{"n_experts": 80, "experts_per_token": 4, "router_score": "sigmoid", "normalize_top_k": true, "balance_bias": true, "router_logit_norm": 1.0, "tie_embeddings": true, "optimizer": "muon", "grad_clip": 2.0, "batch_tokens": [65536, 131072], "train_tokens": 1042000000, "dataset": "wikipedia_en"}
Below are experts of layer 5 (counted from 0) of a mixture-of-experts language model. Rows are named router (the router's row for the expert), up (a neuron's input weights, with its number) and show model dimensions 672-767. Each number is 500 + 50 x the weight over its row's rms, rounded and kept within 0 to 999. Numbers have three digits each.
After each expert's rows: "gets" lists some tokens that make up at least twice as much of what it gets as of all text. This comes from a sample of Wikipedia text that the model never trained on. Tokens count by the router's weight.

# expert 37
router:496434498621585522485583550546481540389405450539461471454412495480429512478562500528531445529483402487544444510562460521420497384445526476528526536478444498506554511462460500498585510528531443509462503550557497462522480481584490570502472518450534573431417561455427541465453522425671446510
up0:510445591524496511460456396455457550566515467450520507525519515460419516493559484449469519585479463469517555527533488512578440520464502551529435500534537461434458478508562461493422516514419537509437576572564493507457492469499501462441426379479549520509507510550463569531559418517587478525
up1:465427476644552468520569522460604512446451484548429460479476578609510512507575541540519525483522508477490569522450561456480487488505525458477410512551496400498531476487391464536463422496507501451505463508496465484464510451470494490477414574508524365432438481428417554518465524491471498487
up2:457544506480552621446519521515499538530516617517441660455479498487501491537507472482472501473424540490418565530593524449363491487512495420418678556561507492413501515500514502489518509461597462502483488606455499400523565497542540463550481535521411558513522430482475532520459482439487494399
up3:490534493499496599544455411450585496552433461551529532448485468564553590427495470477593487464466530477507509514485455402569514474435525447488476461538541452583514462442497439456529564516578475550546390503573542532489479477457466541494397485467427455422536569551451497532472583522475479516
up4:519439572507576474458493509448527510455411483564494517489499576486480517448566481528483663556503537422604587392512496549445471560529539481519520463579402504566508545376423419505520482499436436513485528519471530475537534466507478404498507550552599494484516377491491470527572438526519524469
up5:506557445501443484474545436420456478566461506499395482526549545595540456465538537500495487412396530471480437517511595469489455478556534462540553488565526515527498492499472514505460501598577561448527566444548364489494497469490487547493505495520451573578420595498481523512465517502529451495
up6:525438455489476474496508522567471560504453536412501525480470524557527474518520550500510560540516531517549481379573494474474430424467441508485487600592562463507487434458526503567459616505455505571576378546514471502606536526630559455497524450440475466423480576490426558476565400435576522496
gets: " in", " |\n", " on", " In", "In", " May"

# expert 36
router:512482514571515546453575485529447468557450603480481522485460530511500532520491541564514515505490494502465404459443547593532505495512524378492449509476515483432444569529527527534554519542517494488506483431581556446420461530494418455542549484515519407393487481553465522455425525464519469554
up0:549522485454596461570557388468516468583442522488573434392503508505523517497510571401518513374474521473583522426523445521513465476544509504516488561494514524528507445500529469427474406562504616483551552523400536563455519466578454448452432577474406429450457515508525454526439520509549540507
up1:462532438536577497507457524432497463598510562487560640433434484581446399492496468498488534552512416463499465549498532459567466541603452510437530528460526460395504480532555534499534546480506462551527449498479448376430517523437560503559565584405488399413498378575493577580521481500438490534
up2:570560548543553532628511474440428471481604502530553445445581501485558531430431544511448504396511548479518486477395507497518512486461534488527475462452488511490462574515607590468504475387562460490429498595516398544466413525550513475414406460486445409612519534440505550490472510498560594563
up3:530576523405490512547507452545487497601553494514497572571507438455375594491434482585515498444593487527399462546495548471512403476545468453414543559579557507476531516442480515481519610420481428467421559523472374525539599578587492506563457410462463484447494557535439500562559477456480529477
up4:430565545471462515511465510561488480555556499498535496539520484380480536502586509524496498529538592534541440542490346521586539596476431479505540564467485455481525532585530525433540533441503488526606473496548496496407548482509443369515466468476515472501505544470420542543541567431431434543
up5:481535481434558549539406571491535524496541557468430574523529469454560560616554535461506443501488575505516423417486446536618446606488467508541561563475458473532537519608594466565466494460506404425527567450521484510543473451565433538526497511542493552506495536441525498528434474491454430536
up6:397486539545539548553407477461410448527511495528569433534547588444489638430430528547459519492476401604492375469444440528533492483561525515544556562501510502543412462553563550505450467533537519441422591542491505499497484471495519432569531552551526538559502498572560541397542495412505455602
gets: " as", " had", " has", " is", " have", "a"

# expert 40
router:572424540414557463565509468501528457464539559517489513506554484381546532544455467570582412400475505592479460542541613567586559552506497547482506504526585564508510503587529480475519490460531536536500482501585432507465510458461487496459519482497512497476566408440516544526598580517552522482
up0:467440520531513498453430539461493540516492625543511527631528475427526555519479470484545420446502546552556513563504560419389485530477365504587539577416523575505559552463460514516543484454547510474489570507451484478474510512658493523545444481453535511532489521576563520451554468440464457420
up1:498563522558458497453408484529434568481498550452427507464445430552468467493515547482554438526539508486486458553622508476454467476579547508463474501505453523512490529526546567634494655386490477479481475460568549516569473472428473479567543439563435517540564430448477520468630543525437522427
up2:538554470479445515546477449487471396472506545544500582489463524499419490481509508430481538476478400527457503482535510519484539596488560516499524539458539593390474468485464496470470435603646439483568522578541538575484554578483643466494529498494511438520492380536523482586561517414506529489
up3:457468414431465492530589468525489489541452433573549568476557410525546553516494528468559371436513418467570490538492561523492400577518495463441492448546504523613487619512590637481452509460560475448445421524424498454494561513495470455524489401543507470416552479492561441555455559473442481525
up4:489391589581510382459479557485460481502482498539487518537559560446509467602484555513487546483497496535558502487481538470529434576507512468470485522449559543577495659524542555557521480550484430523491591440544437470485578520550465518540480489509439480473521369455544449562539554457444498515
up5:467435516430451501502488514554550464590506463422499535558506472482445570511484494495490414492527646576461434495635549520516557603467465494533452559479472480547529484526576455556578444456508587508492430521468507526541549425615597462472487475484503516519474474587465430514496485530537497476
up6:601505476514560507462425495498543449547425445500553561595573512430464468544523564493519543504478438486443439511475496519449474477462621504532465562536572542415499546477485561467435481510493468483475479568571524524485465567558456464561457532562580496519518567496433605470470551405519494532
gets: " \"", " not", "%", "ly", " more", " '"

# expert 28
router:409452561404523542523546507483450514524454540481485464387552599473512479531514508501471479495426462447467473529563457552541424458461550537454460490511432451504526524446483542512487522598419476597476429552481490522460445454535574546514495492578498428435560508553589537508405446454434469411
up0:507454458446431449480466500543525492594611469513544509541444564437505470534499436436529441521483492509377508487486558564472494501537519525452551539446413560523466474526565428623501525444443481437470619513442523529524505498519520471486466480512476552503481406486460532432507543466470436429
up1:514526437520513422560438567449549577457423522529499522427480436391544523470532450501447577507491606517510498502508497448497520462602583654584476602606551476524579491494640468435457518479456488441460529464545470541593468476535535519529488514521555571500475570481510512538582583461494558580
up2:502554575455460531602465469516460553505439499421397439497461499528465477474451515434458453517498523502455516469586486589533497473502430552508512579553590528527371469469517467396483554518438421515469557640494462604446515507501453617480508393519465490538447457529430574506496503542419462442
up3:471446438410577416522538517496530534393433477450460502487539494516405529504486485471449513457472605446421543408534503540475458493493489533476489480634450418520472482453474459481599494455418487452501587452565508458503500503496540477552490509517495498443424545540511493436571521549662540583
up4:467405453408481517420493476526548460533558521458535597523583421449484516571406496526541442411516499544523505472455496464556481584491491499548616591498436515548434451501536515519471494481583433562509490553452521579477576494528554410478538480538612488486506477496444522565540494467569572423
up5:536528527536485435521450535430585436420619490419531639466559490474567525528454432505482455598537434492501539525440424458457538431482571498500517508429380457459529432454507404466459537584530526453524530515423437561504491533465594439530537516479591496485520529526509539506590589435470490473
up6:452433483482500511583524533500431520515531566439537488437425434486389533467577544426494395428427531516468451606476474612549493483484518488497490586476504452532440515507522483486382503404482505444545513577474416461518479474469435519473454578523444467487402487522497448557487412443482508456
gets: ",", ")", " that", " he", " and", ".\n\n"

# expert 58
router:483589482535536472486452501564616468545511495503450537492491485516483524438503405546500513626460513443449485531560413547484490617559510571496490458515420497554486534523416540473571560494518511480418538440470458524364552484439512494510510512492510482460459560437584473570454433529501523548
up0:372460499450566565543549478482493462549501558459579387450385509449429498550576516462515592423478458543593498552586488520491499515502513498433489530518445491484404577506532459437443545500459477545519483567455458475480565545459497521418471477538501479491496463538468520490503541492498567472
up1:559535557467524508533478433361518503510548456454492549495559498490425483511465439528575472480531456427511594520474450489486549598551490558499490573457515528461406501521472513451430507464445612498435523482463507422543509567438516456606437424535395476502441506530488514542570631506462445447
up2:491521471407482421449511477528504484449547571466452536447481532625424479449441483439476566516516430566528535452505384563536441486536562506425608519488447517516455646495496493492490511468505566592445436603503527547484471411421510557395581502533534375477442510529528465452538476529559494439
up3:452579486476487455492598529520591463621615535507468421500536527520503575450541424504454494403359412454480560519430507474529524519536477494491470524520479519492458666570516515487564422455443542483429568458561544455561578602478486391548478457520491447557509530532591581525445489437537511514
up4:453500578581484474455479601452602493511531541554461522503557446496456469492567543539569506508482571470497465462427483634478418526537532518478485467551484539497485543530425466485479490485568460520459489568454419576494521449448526537490530412465494573528528403391528532470489588457432532589
up5:422466548532476470485479537426442518520586462447512474486474539500343519454525484469507532499586487464502516580528506537479520547496584484580485524539505551514470453515523537452442594491483410474485529563503450472432520570532503556553499498443508431415433526509469574502365484506499463522
up6:468545433524599499543457505486458454374470523505481557547418536381465433491457429475456580496425451477467467489505477401523432520524505489509504466570491475523528442466425472495545517510549401491581462574513471427560509419505520410550438564422596470533423476489522498534480454592572545502
gets: " the", " in", "'s", "v", " The", "ov"

# expert 5
router:578448502499535476453427482347497425521458521547451620505597485540477550525495515347507478510503427495542533490504548481472542542478419528402482554433573496478490417500507513410589546557495498503572550515469524530586464475503488495467438452626559493439576470526534537604564432509573567547
up0:419545573490584524520519477458504460483492502447576553408503423475502508564484495430525590529462534419508513417483577492502542563468538465497551493450532436493480475508544419480563470489422478455472499526545542478513526543455460425503541515514508519485481423476424529543553413452556541528
up1:592578496521529517567499466526455492581553448462480521537474542510447462433527529453446511523521582456559519561557588482484534570457521418430536586509526466514542525401500457456533518541540479537485509502482461605516425495453366465446462495573566554492528444473503420577488527528489518455
up2:427414473495531551544472419627510526477467575530499539458529490497485473474491519480503467522466417519529599497519534459547356524464539448487513462532517572462531519458496494462494454514578494546481481546594455470487466513534429580579518450589426478556539542390489591517401484536462525555
up3:508573448558580471476525434446414554464535588496484542496535472523477524459518525565542524488441456484586414594539562350413564488418443508508403554464477494571551548527594499406617496423521583502478510424483499496506554447590440452444544491477518562480413470582518477458449487447563493454
up4:527499509406445567519471522551579561552524514538610523482399518483534507538589504511540471598509491633436465568513438595535604504446404560545507474486408533501570410531420455582396510534552585512458517489445439499528443486464466426459529492504447499535582553464459491453568522554587499499
up5:471559494448468407561469545357464539451465462542487530516466504497479544457556546511488412516500577538418460513491460533532471531442532575427457502518464464569486493549453424455436536470562438521455581496442465558428503483473525483513427446488435474570540511449529558518478575509490562520
up6:549478430511542470504568558500550553530408443536513491490560565463536486519480451496523489542504507539509432587452513497394468509542456463455455599542441472444522548463545608463568489469483466493453479426555528447504475490517485547452514506491454506503433582532525447397416521434508479500
gets: " the", " a", " an", " his", " The", "'s"

# expert 1
router:570443529509502587483493569578533489520431442528546508445561504491501435552516467470426484554528544497564489538499480489600396541437499477489469470509540482441438520583379553465493471500365575484503485570571393493557458472441503505492473513506561504539548499538483412469544546603518456613
up0:438508506447472516500560494542542528429532472595489587441492524512436448568574447518458550561650490548503553473502481422485445487447532486541537574561442482497424553551593575483487524459432556479494538508589481517497535545423543443486497506515487506500507542519507498567486511471569540537
up1:500549491472521532488445491468514503565509364437407494451544567524355462462485477523543564520525541513468595513492489485507461451464499431470479550577536487479464507478429494506511544470504435540525448437606369545621528416496444580498467504517453372443599604401467562476456630560467543492
up2:451443443499427494397494438529551509508631442498493527480534455540446535542584416474508548552548499454538416519468473427516479465559457491452455494450482498484479608500489445556487527523599504506491605474465411429478479475528531482485506558484516496449486533543468517447495569477487551543
up3:511520470439454489547434494455572432499443485538531511497532511544432425483627415455445465510492528483474477491418519459528522583472506609620551498552534392474443547515501569467547482571543487548464533444600451536431524530481522496561413509545470496507465534451430460393511488611438474457
up4:535504521473529541432444589494453531500519470492476503565538483452548528563536425463535486491638513445589450515568392564526638532487502507527494468422473475447488605483468521440511511564568562560574468562556417489485509462434500545537553565517493496592531475508487400450547610546447601455
up5:574521500479496452545536466540427451528646451529503523480589458527511557561486504454507514475551555529569381555499456486499493573527506612497535494532524474431490504449448460460475517472458527421476508577564531496599526458549502430507482473445486515558562451508518528493526615517514555502
up6:512536488516530480503471559565513470542564493475524515481457514470443473664495589468448524603509482534503533477550560567379492553542505472585485532423513446502447480566452555564533403441363516525470468417476495546470382469404561555469483542489501478521506517525452452514506481474570606575
gets: ",", "s", " an", "ers", "es", "=="

# expert 38
router:527481476510536422580445527530470533436506454435540508476517510543526486478452513508498523549496550510586557522587561498491528434443519476447581446539452548408519394503382538479467459484439424453529382585555508561561571476457527551514523489405550454492495407502456602517508396445422486436
up0:578484540536556572446456459514529490431436443560538543533521500518454466508477514432530446462466509533490485521552487587469482508461576501570488525447475526414479500539524521518482486459510477549569495506478466496563522528448577530524496453456526518597528462504514487562489615485518539491
up1:460505479456428471506408591469569576498498481476523489479547474619491582523492415599482493478468458510611397625492485543542495445480446520479497429409389502545487491538540477458580494463343533472424454477482408529512523551445496536450579460612587553523502532428555465438478495490466498532
up2:492491519478617442534521457472496559495482425511549428536479490503456562397562502453530565480471564552492538485468438471394488497503524479569448494439441449490473499445502503559463481478501473513478615506379503499495453501521505590423478421414391534495473530447489568341470528501396394571
up3:492516465511484566409420437606494458512452425484460522454462505578457520522545604502584459468468564594495505581493490496444460500515503509604564499486507491420451533447458446419499505471514404436519499605532562598587602525483422569497549443549413460464566589444521502485520544479600500514
up4:477545437517513438453491511556470533552447508510519497486532447486453512556496511457526523474590500540492576534494541471568547460442578624531492532459436461503371482511463460412483461462557591590515476521509464501488497573565548575503521534437400439507536542438450543489458553413453499486
up5:463496465556587460444481384507460409483533554559476472488508547480512535571488521466483564493459512560451526559491489476524482549448552481494555519477551477436413383497541469609492400493552594569464468432449426568476442531455484560502534555474459507575577516524494591519373464568526545489
up6:511523601507454520545520484554539492423518392460413431499536482509390521512409473450476581480545527474645526455563510485529582469608538511503555431481520464447492483515412494562473487555401462443583471545538503630476512465456540478372425563486541573479550527514453543501521555505435541471
gets: ".", ",", " A", ".\n\n", "b", "A"

# expert 54
router:479457458524507512491507527433606432520442473449549451605456502458478446556550512565551508518472559498452487551528478484475600497505461518510412534523516490524505576555493531461501445486458514495561387507514446470558629528464551530535506465569569543484488459508530427478492511523438464548
up0:493585546471433501571513557563541456516547452572441468565506522507472431465546486522556560539573427537444428607484539525523547515507525483508428433461497551400504517487479475436360509561460535547515532402530455548463545438446452490483513543595447640579482479459533550474516468549520459585
up1:491462494477509394439536469483567468510515485457447547526448581530504499489460606524478575553401520493446536454627458522499496550506529487540482499560521470472531539412543459559428418485418484440506551570469496527506529479445567384483440464561468480492579455442584434479498477501522493566
up2:488506495492439484510432517496564472467517501506490526487493509593518548584469539528494542540476526472494564528413502514460433546567487476448468549536476565506473514471438429388468517549412650472559600497513545466455615481547456447499519475519439485399517476442515495576524540533488525560
up3:528475527415561484483516385423579485482556449429581511583506489544503509560467573390480496544495482502434516520535382482486442515581563546558501533498489501529479502507499467467441496585508545391525510462519444565451474519503578471564532516445429589445445509560485570372571555466446467512
up4:550536524466522496517486430586446526474536491447451474470528509523541516517556474502471566445464557501513559429473475502515517498521507433519551529471507534518494588529488495488471438624499413596456451467524533464514550438527371465479527427507493423470552396474504536462459550413523487484
up5:508536553482409400451444459555488491501450588518445579575568455501480518511529544430466501529554546495502590439583592501448486561485422533523464523533459499490461598508471510471496507483447453509544512461492545448473594566438448387453487474585495457506544503478604462551529477557504497559
up6:536595446507481457511469499479500526460596447552449508506507511462534508605497382461458522589484498533553508540525512548527516578569504511565543550533484436459572441443475498501501533484533508527515483562477422516525453491489510504505457475498452502518467480522531469485544590557380489580
gets: ",", " g", " t", " p", " st", " c"

# expert 11
router:518455498492459489484499489521481592583502494546514430527502538552380454408483512660454481491572457531559578497493441593521506490518496540480593528505496531455468577403499493472439518543474615436533585564421424583389561523517578414398505479531552522541524433643559492375497515430475501455
up0:463454431457462506541525452436435496437491555489465492566560418526491516476597536523386491497529524526485451532516540483607485488564470539556497596540451588483511537517498483518489481569446522489537466451467526547399572489539513509538458460471450586557578563620441584481512454483492446574
up1:536556464522511486552547538461506432581352538471361503525448583492482459519555453485454589487449474526538526472492433511469493522452491447451452479391495479590540572492527452484538445518473482472529423527483441499518549568546506483470506476564489513527494468617612501502453594543587530383
up2:487396485449461516502518483401396490534575519507504485514404461491455548527424520541470451490541521560518574464532380534365509512479515516515575487570488381384499471568532487483464511534559495435505473418475520502451474494514440508510549444543488475514488575500503566488524592488551519558
up3:494507524504527485515473558479534425597473532478479536449520503572533493528540467441473548523471548511419514638450509511447470486504564572468500398518482460541480437558475549566517517573539511475472548498382534501437374579492597413520475490650516475442438518556587498556435450467489471506
up4:513533479593463484472553550518488530455544514527509429481423596499445457366436491475527468516555429466580536484422549501474427470444475537598519472499546475493512510475501492458452525433410473494464506507491484536462432473551465532469492538509553512472520617549534508408523527494546487449
up5:535448532481506566568499484507500406572536467480546456464443510542482546431596527595393562423597527512509491448558509508528530499542501589465447506464489511425509463462465486514443452515477557461470490419508417545449539484391567472477470483618465581479599439504578529448470532481554447565
up6:478525542643426560528532467543519548507509537551391450468497459565512462578544511521423475510524440560592537519495466525477546474485522531511521420457473458419539519458573426479551412489477463482476466468460450574523465499526585488429447477524476544446489455550520396524503591560459515479
gets: "–", ".\n\n", " (", "\"", ".\n", " South"

# expert 61
router:496376480537469543527550571485523547567456551470576555485481499452406434519488434578501561525525477385434517498497524466552572499523496590538519405541496484463465417535450557557459567483521457509498535469550466529561440523480515528477452555451562576525523487460554509509509515402570525537
up0:509423491465500408571480444441564494482566624550403569542525571556416453513495485493500505559479480574467489453580548357534481504404529463477507458567437578415375424465458459494487480462499557515496562498519555498497584543525605510562505518510419461505500472509463446524569360539454494616
up1:536456491493443565500489441451498398487521538435509478526473493551491546481434459586535605512469456505494539492462496536482469476506625506512571432455467460398512497540481588545470476499460459430544459527526474531453506496561519504473508519472371575510512539422528477497448498439529498518
up2:494513539528438522521442419550543557486462551486561473498473530450507572470514503508459459481464455514483512534573524410488506499539394511596510606484423541501476432548518488494482499509511432558500500515580502573503520484471464516477624510498533504438561539460501599544463568530460524581
up3:475487572487474464540447352472537451523453473478530485476539505522516536495464498566443578534533451555536628488522517442485467519623532519551504501518452451461462564555507461565432537399594445466445513464513436506459525526467592514526519492475496521479424504486498554480532493462550495468
up4:520574465474427420505473550489405455504494431530527534610503480518552488494528456527487559497450393506517538556556567590539479565462374462557565356608431431499483498570537510515472470465480451507538570523503555569518547528504484487537426540515486542479597510501499438516489513434518466589
up5:485581481527427521600470376400519497594498485499566559510415532599566477515463550496495611395495491496570568462479491433547437426503496543544570557451499513394493459512479461475520540519477497475555460458543490502498475547534513477417483588430450571565488556514482594545564572438470498540
up6:434447435537475544539442560559512458484418442449419462456480540496548558407514477552491469505476445512454455599475497518508481516539462481557589407422462500568516492475433552487474531538426472498565546493519558530548457450498454480504505535583571377472545499489552471468457563538441440535
gets: " in", "=", "O", "T", "D", "L"

# expert 16
router:437531566553446489561417510495476507521472445526574458541417493533532551454627443525447520528495489527480470530576497482549499421532439504466506521515554562520563503443474531439451542542556599553481668374446475514616569531561496511516460511423486586439453527483555492572478498561500452476
up0:437469463561426442438503508409531520509590531531419461530544588487482485533523452550470560552505559506431506473597401552518446519531534518503604490491514513371442533490459461383369512553463511551490527514470466590485559414474417453536566469500386541536609494475577474581475491433425542508
up1:567523516491491452615481451493524532429526495552525520593506444426396532482471511521519484480547462538561522504482424460450438563458522495525575517413503502524497522428492426508484499509484464558438581484486480459487553463484515456523531478445546361496458492465527491659452511456479462547
up2:506512433431492450519500462518472605444571438596605440577517425584590525454550512475494476530572494525551505471563508506401639529547505484554503544441486557485541574532553432463523446545490482434491423426476459517439575501423488366539480498400508539411548561432393431534452482509499490519
up3:597538482494493491506557446489510529562420536526539441484426526661482495590590595506456478577569521513588564478479499507523595514607447432443372603493503520548540602498489495510451535445595511539512615506566458540566558509517528500509442561519450550459533542510560542503483426465511493444
up4:542416478598471414539425562483435606540521515479543541411581469529531586524609522486498492445536477470600560503546548521439570454539635487527588565528509462452379599486552528561436415578660516498501443478447532496517530559470500450463500544433491478509501471613451396475530549586628492427
up5:579490525560458513478466484464438538610407437517445479586554455563570469443548454545567606500458575498508422497488472506498438393591522466437508646449485470478508527524473544437525494562449563557451585533525567524470495527479491579528519539382444439474474502481495521516415557558511520465
up6:457414487439498459511463577419532522503572464454476574579481456591558495471488512535498476498472474444556538537541428554511521418512532484436437440410518486496474580496452537483469577447474524510574551599476536546455485491469448394593488581462505522578471456524514456483548584515538502516
gets: ",", "\"", "'", " d", " f", " st"

# expert 76
router:473559529518429473516497462453452580570476512502444435532574578515578514461551595594435466451583490456538481477452475547468463501490423498469518542502536444559581535466570486614475517466436459522462469560469570463437505423434571494453573512550452560550513515531505543500542510470548468475
up0:482496465520553559552528492509503479446482483469517534497433622486507490506450563407511452437482485472501430422438572512473562426518476412537506552557552524441510484506572467479585570467466562365469586515537572576509551527551488493438464479338452494442486520459467431482469538546475509564
up1:423448455554521449477542520468551534526452503515476558459488540389517544505571506578479500424528553442563515486483478513508441475616610482395460504515519410501486484546454464481545528510566442540583478473533499584487524446558428587525565562562504466479458463422488441485498626451529530499
up2:482438522573400566550493584533460591476480534575615568466449512484482453462526506498515518545474488523465415492493512454526463529508494525481482538522585548544541512453483547612514445585437450527544478466457388539622486492432479518525531455589425491532509422459535461484552522549473478546
up3:531497537585489520507451476489449462510443446477488538517497536476618508569441486508491527500541510420455519557493450554484460554498505486604461471462505467461620505499498532542404484545505444474634433513514444528430459546440468555472590459498446548467392510460484545530607625533520423519
up4:525493436547385543525520495538508517522520456403455552447467542500480523471616471499483508501518493564456524527481591423436453570532507431550536620487432465565492529509486501476514548493392454579598480510468505627454534458576500554608575521583533502560548568437397531444478606469423491518
up5:481664477459494425482450460462531460492533579552524525499501455543457496472462521483443580568544562529488492507464505521512547506483503465477472516515409476524436623482460493506517572488583509447482509586494458561532488439517463527415453496511444536397470454506424463527498480475541349547
up6:416559426384502548523598415501523491553462565489498521515525547461463513441549465500473531474387448523546440528533526526562459524583396500431502490452441423491531449533466514459504414523494602444533590493551430427524530493493586541468433425523559576499536514562552543579489525479527540516
gets: " ", "\n", "–", ".", "ian", " American"

# expert 62
router:489552515570517421457503602416527472472413446501388456433499458523562452508433450482576596386549488375451493478502477466516591539522502546507489490521449544444497496558514498500437515420496505544411569492499470458490516442540467494472471490495486536474479510463600420392476525457510434583
up0:566586472395521474587500424407486476454482492483418439509453477439497520517496462518433540568447496537503623394505473440512474481544542476496544493430498553541502562526514486449515552495579493497558499376503527514437466488440521472577565574460478558531602520414516547432563517474426570587
up1:509541548483510471516440449490545441454548436506443530487528490595512499511507563485484537466594568496487475542403480445427493401506454490522502547486521561484412500520512457487524511567461486506454448528455432449464482529547543560450508474482469568543420470505532530478534489517542409506
up2:482593463567473402496547457546547479496488445544438589563472396565462466533424462500469566467439479532514556500564519579377598519527480527514452497530514499590525467518479581512526451481566473536494535450478467448575434444510486557431500472461512484502512494466494496458453657516487483563
up3:500571529482481494514575534534533479543375451512477537524476406518493518569465514560603493494497456460494526472481500566527537500474536525535512441473525456568389594546568525506468582458499469487464407457444504459532578416568488490521565470541454483517467445426456492506579539614543480471
up4:522580466461481475451528513499573459481583567543473444600520445486522518435506493581541603501554489395495464505543439567463482475448497479463478469482469499504374591526589529590430537564614481435542531589586484469515443485493426507509553495544436426455551484611500450425449525454461411418
up5:471520491391520445390483503562449549444444485459506506449480563486514463456546493538518486442478560432502461503581546512568518556524495600500506601542434519554504550463580464478454548502453509460472553496567420629477537537578446386455439539506510433479583470494572530563406556516472469493
up6:541446427565528563517444470493505549444470439495520551478483597463454522490572445583548475423430542438556503520572513509441486611426540452487554600549470569479590488479505354544515501493514542499477550495517471482440480492483499493633551459470448467504600501402472494474517467560505538499
gets: ",", " |\n", " in", " |", " be", "\n"

# expert 29
router:490413500523491461615593489545538507501418607494516486500421590523422488513535436523477440493513497478492411460420471478514541481496527512473569452559460529565464526596517539558524435524568532477439477484508502490540447471566490566496469466497481485599454448528521465536477564438540466541
up0:544556494489478425498545488502524487527481534511519485521482495554517460547418608462420517461494490461590518487542413555543475514516519403546583498531405528554427451477533552567430574539574461521518439558473401538555544497539391419508588532483505518507419547498578465531559570474518419578
up1:455490380459521574526445468510544447516465452555584534562485548588477563517521478559524578515429470478618561535544523549528525470449485583478554460432495491583493555573507470503519496594506480446520484553486525550419490465490521446558539617430517461517488499501490439619504482472440416461
up2:491495561559523490537582586443570554523446551485532564480544429446427492510537478490514587573593498497438470479585611522491481515476452513630434520556438587537485477438529464565447483486455544462476467498489449579433397496426433504490444475581595466500490544545522579544550589462505445479
up3:518511426486519379542501510461455442531531513450550545445501492475405503492527501532450461501530524510548551523454441481469476453462470511486573552482564459518557481558590452571491602541586433513465533505460511495416461498393478479490506434461469507486417589476444581558453556572490436496
up4:538456476582561592573494553556551575490466531445494517555480548516405482542553394508434452413637506484559428465416652484554398512512416518613581583571401445580424584559586549477513478530457445508450510472430512532489577388580496491473477524496542481461469515511498449470488549445591530534
up5:531519550521422500570445510491568438471511423514548598473551502537467573490441578495516558416502503499555509558422562432427499575525537511512539448486417610505539505475442527458417524556510413519524536509460473505506542404501556447532587480446453476536438468544476504461446486459540432537
up6:513446546430432561497469690578523580530410432505520469567490488563358476584501516558436539460536473517550505435541426528522473468561429577554528490506525498512470562531488581562495527447517464490403577529569425541540457531513468513497475549393460540504537490495460488529510578461448515537
gets: " and", " or", "O", " O", " &", " but"

# expert 33
router:474501500390515534494442500463475561568426480485482473536541548426535557483460489555558510545545480500634509506396400475490597501435546514442540431465520436498510480468508490452547510505550528500460522450513462560578493504459526564447575512523492489514508459418469488504502488556410554482
up0:536465500474519563602581502412434528541497454442478511462542506505539538544490614436565515410424460398552471576493482457450473535407508450448536435417587487479402538463541436408552553445536518508491537497496437511476422527558467508485607471424576435509557535507403509482516502568404636466
up1:504413497495484509435572502499559521479448473436515538547491519481498482480539505519442503565480515574540529548517434518569416489485608532471455499512537528507577487443414436477612503488517517521391486480458538521376527446490580479578483497537526450451461552438495538557539598550375426454
up2:529577522526577541547457573515506495567467505471482514585535515462409508418505451459519521450475469522447485471453536521457520418523508436533531436547558540413470543532605374431446493470483463483554580636521451444427617448486521501527443483562541505632388490497448522510489504535473509539
up3:540482453495557448587490561594473504520506516429545528564523468452489475591431507472441469490517432422542434428467475498466528524504466473496480499488563428523608506465436645449533456535450520399511502484532510461584473536589464539520532484557477461529419572601374464557508481533495517474
up4:464406528481529458515497582428487459526577439431584400521583498633585515488562616493570480511480498491601511358466560569440518429457436503520483470518463473530495600536511456501472567459517519538473471555527505431510453500470523442512468516492476511499483547544429402473539523476486520457
up5:430507580550494520483397496423497447507571505444609527519443550561460517567520539445568538450535537558605392518486504546504499555519463528482475578410460537542529482504562494501445461404493520442489546473549510458533475481522522528518597444521362519431476450495489551458514515457499584449
up6:462433503468465501475485559526600522490467511456479502496641528508488573447435522551576502542532492535538454416542498481533473469496480474551509506534481497613530456471580530526553496470455559577556473558542483551472497527437501567495581517537383531450500526467477479487555511523508515516
gets: ":", "h", "'s", " a", "g", " of"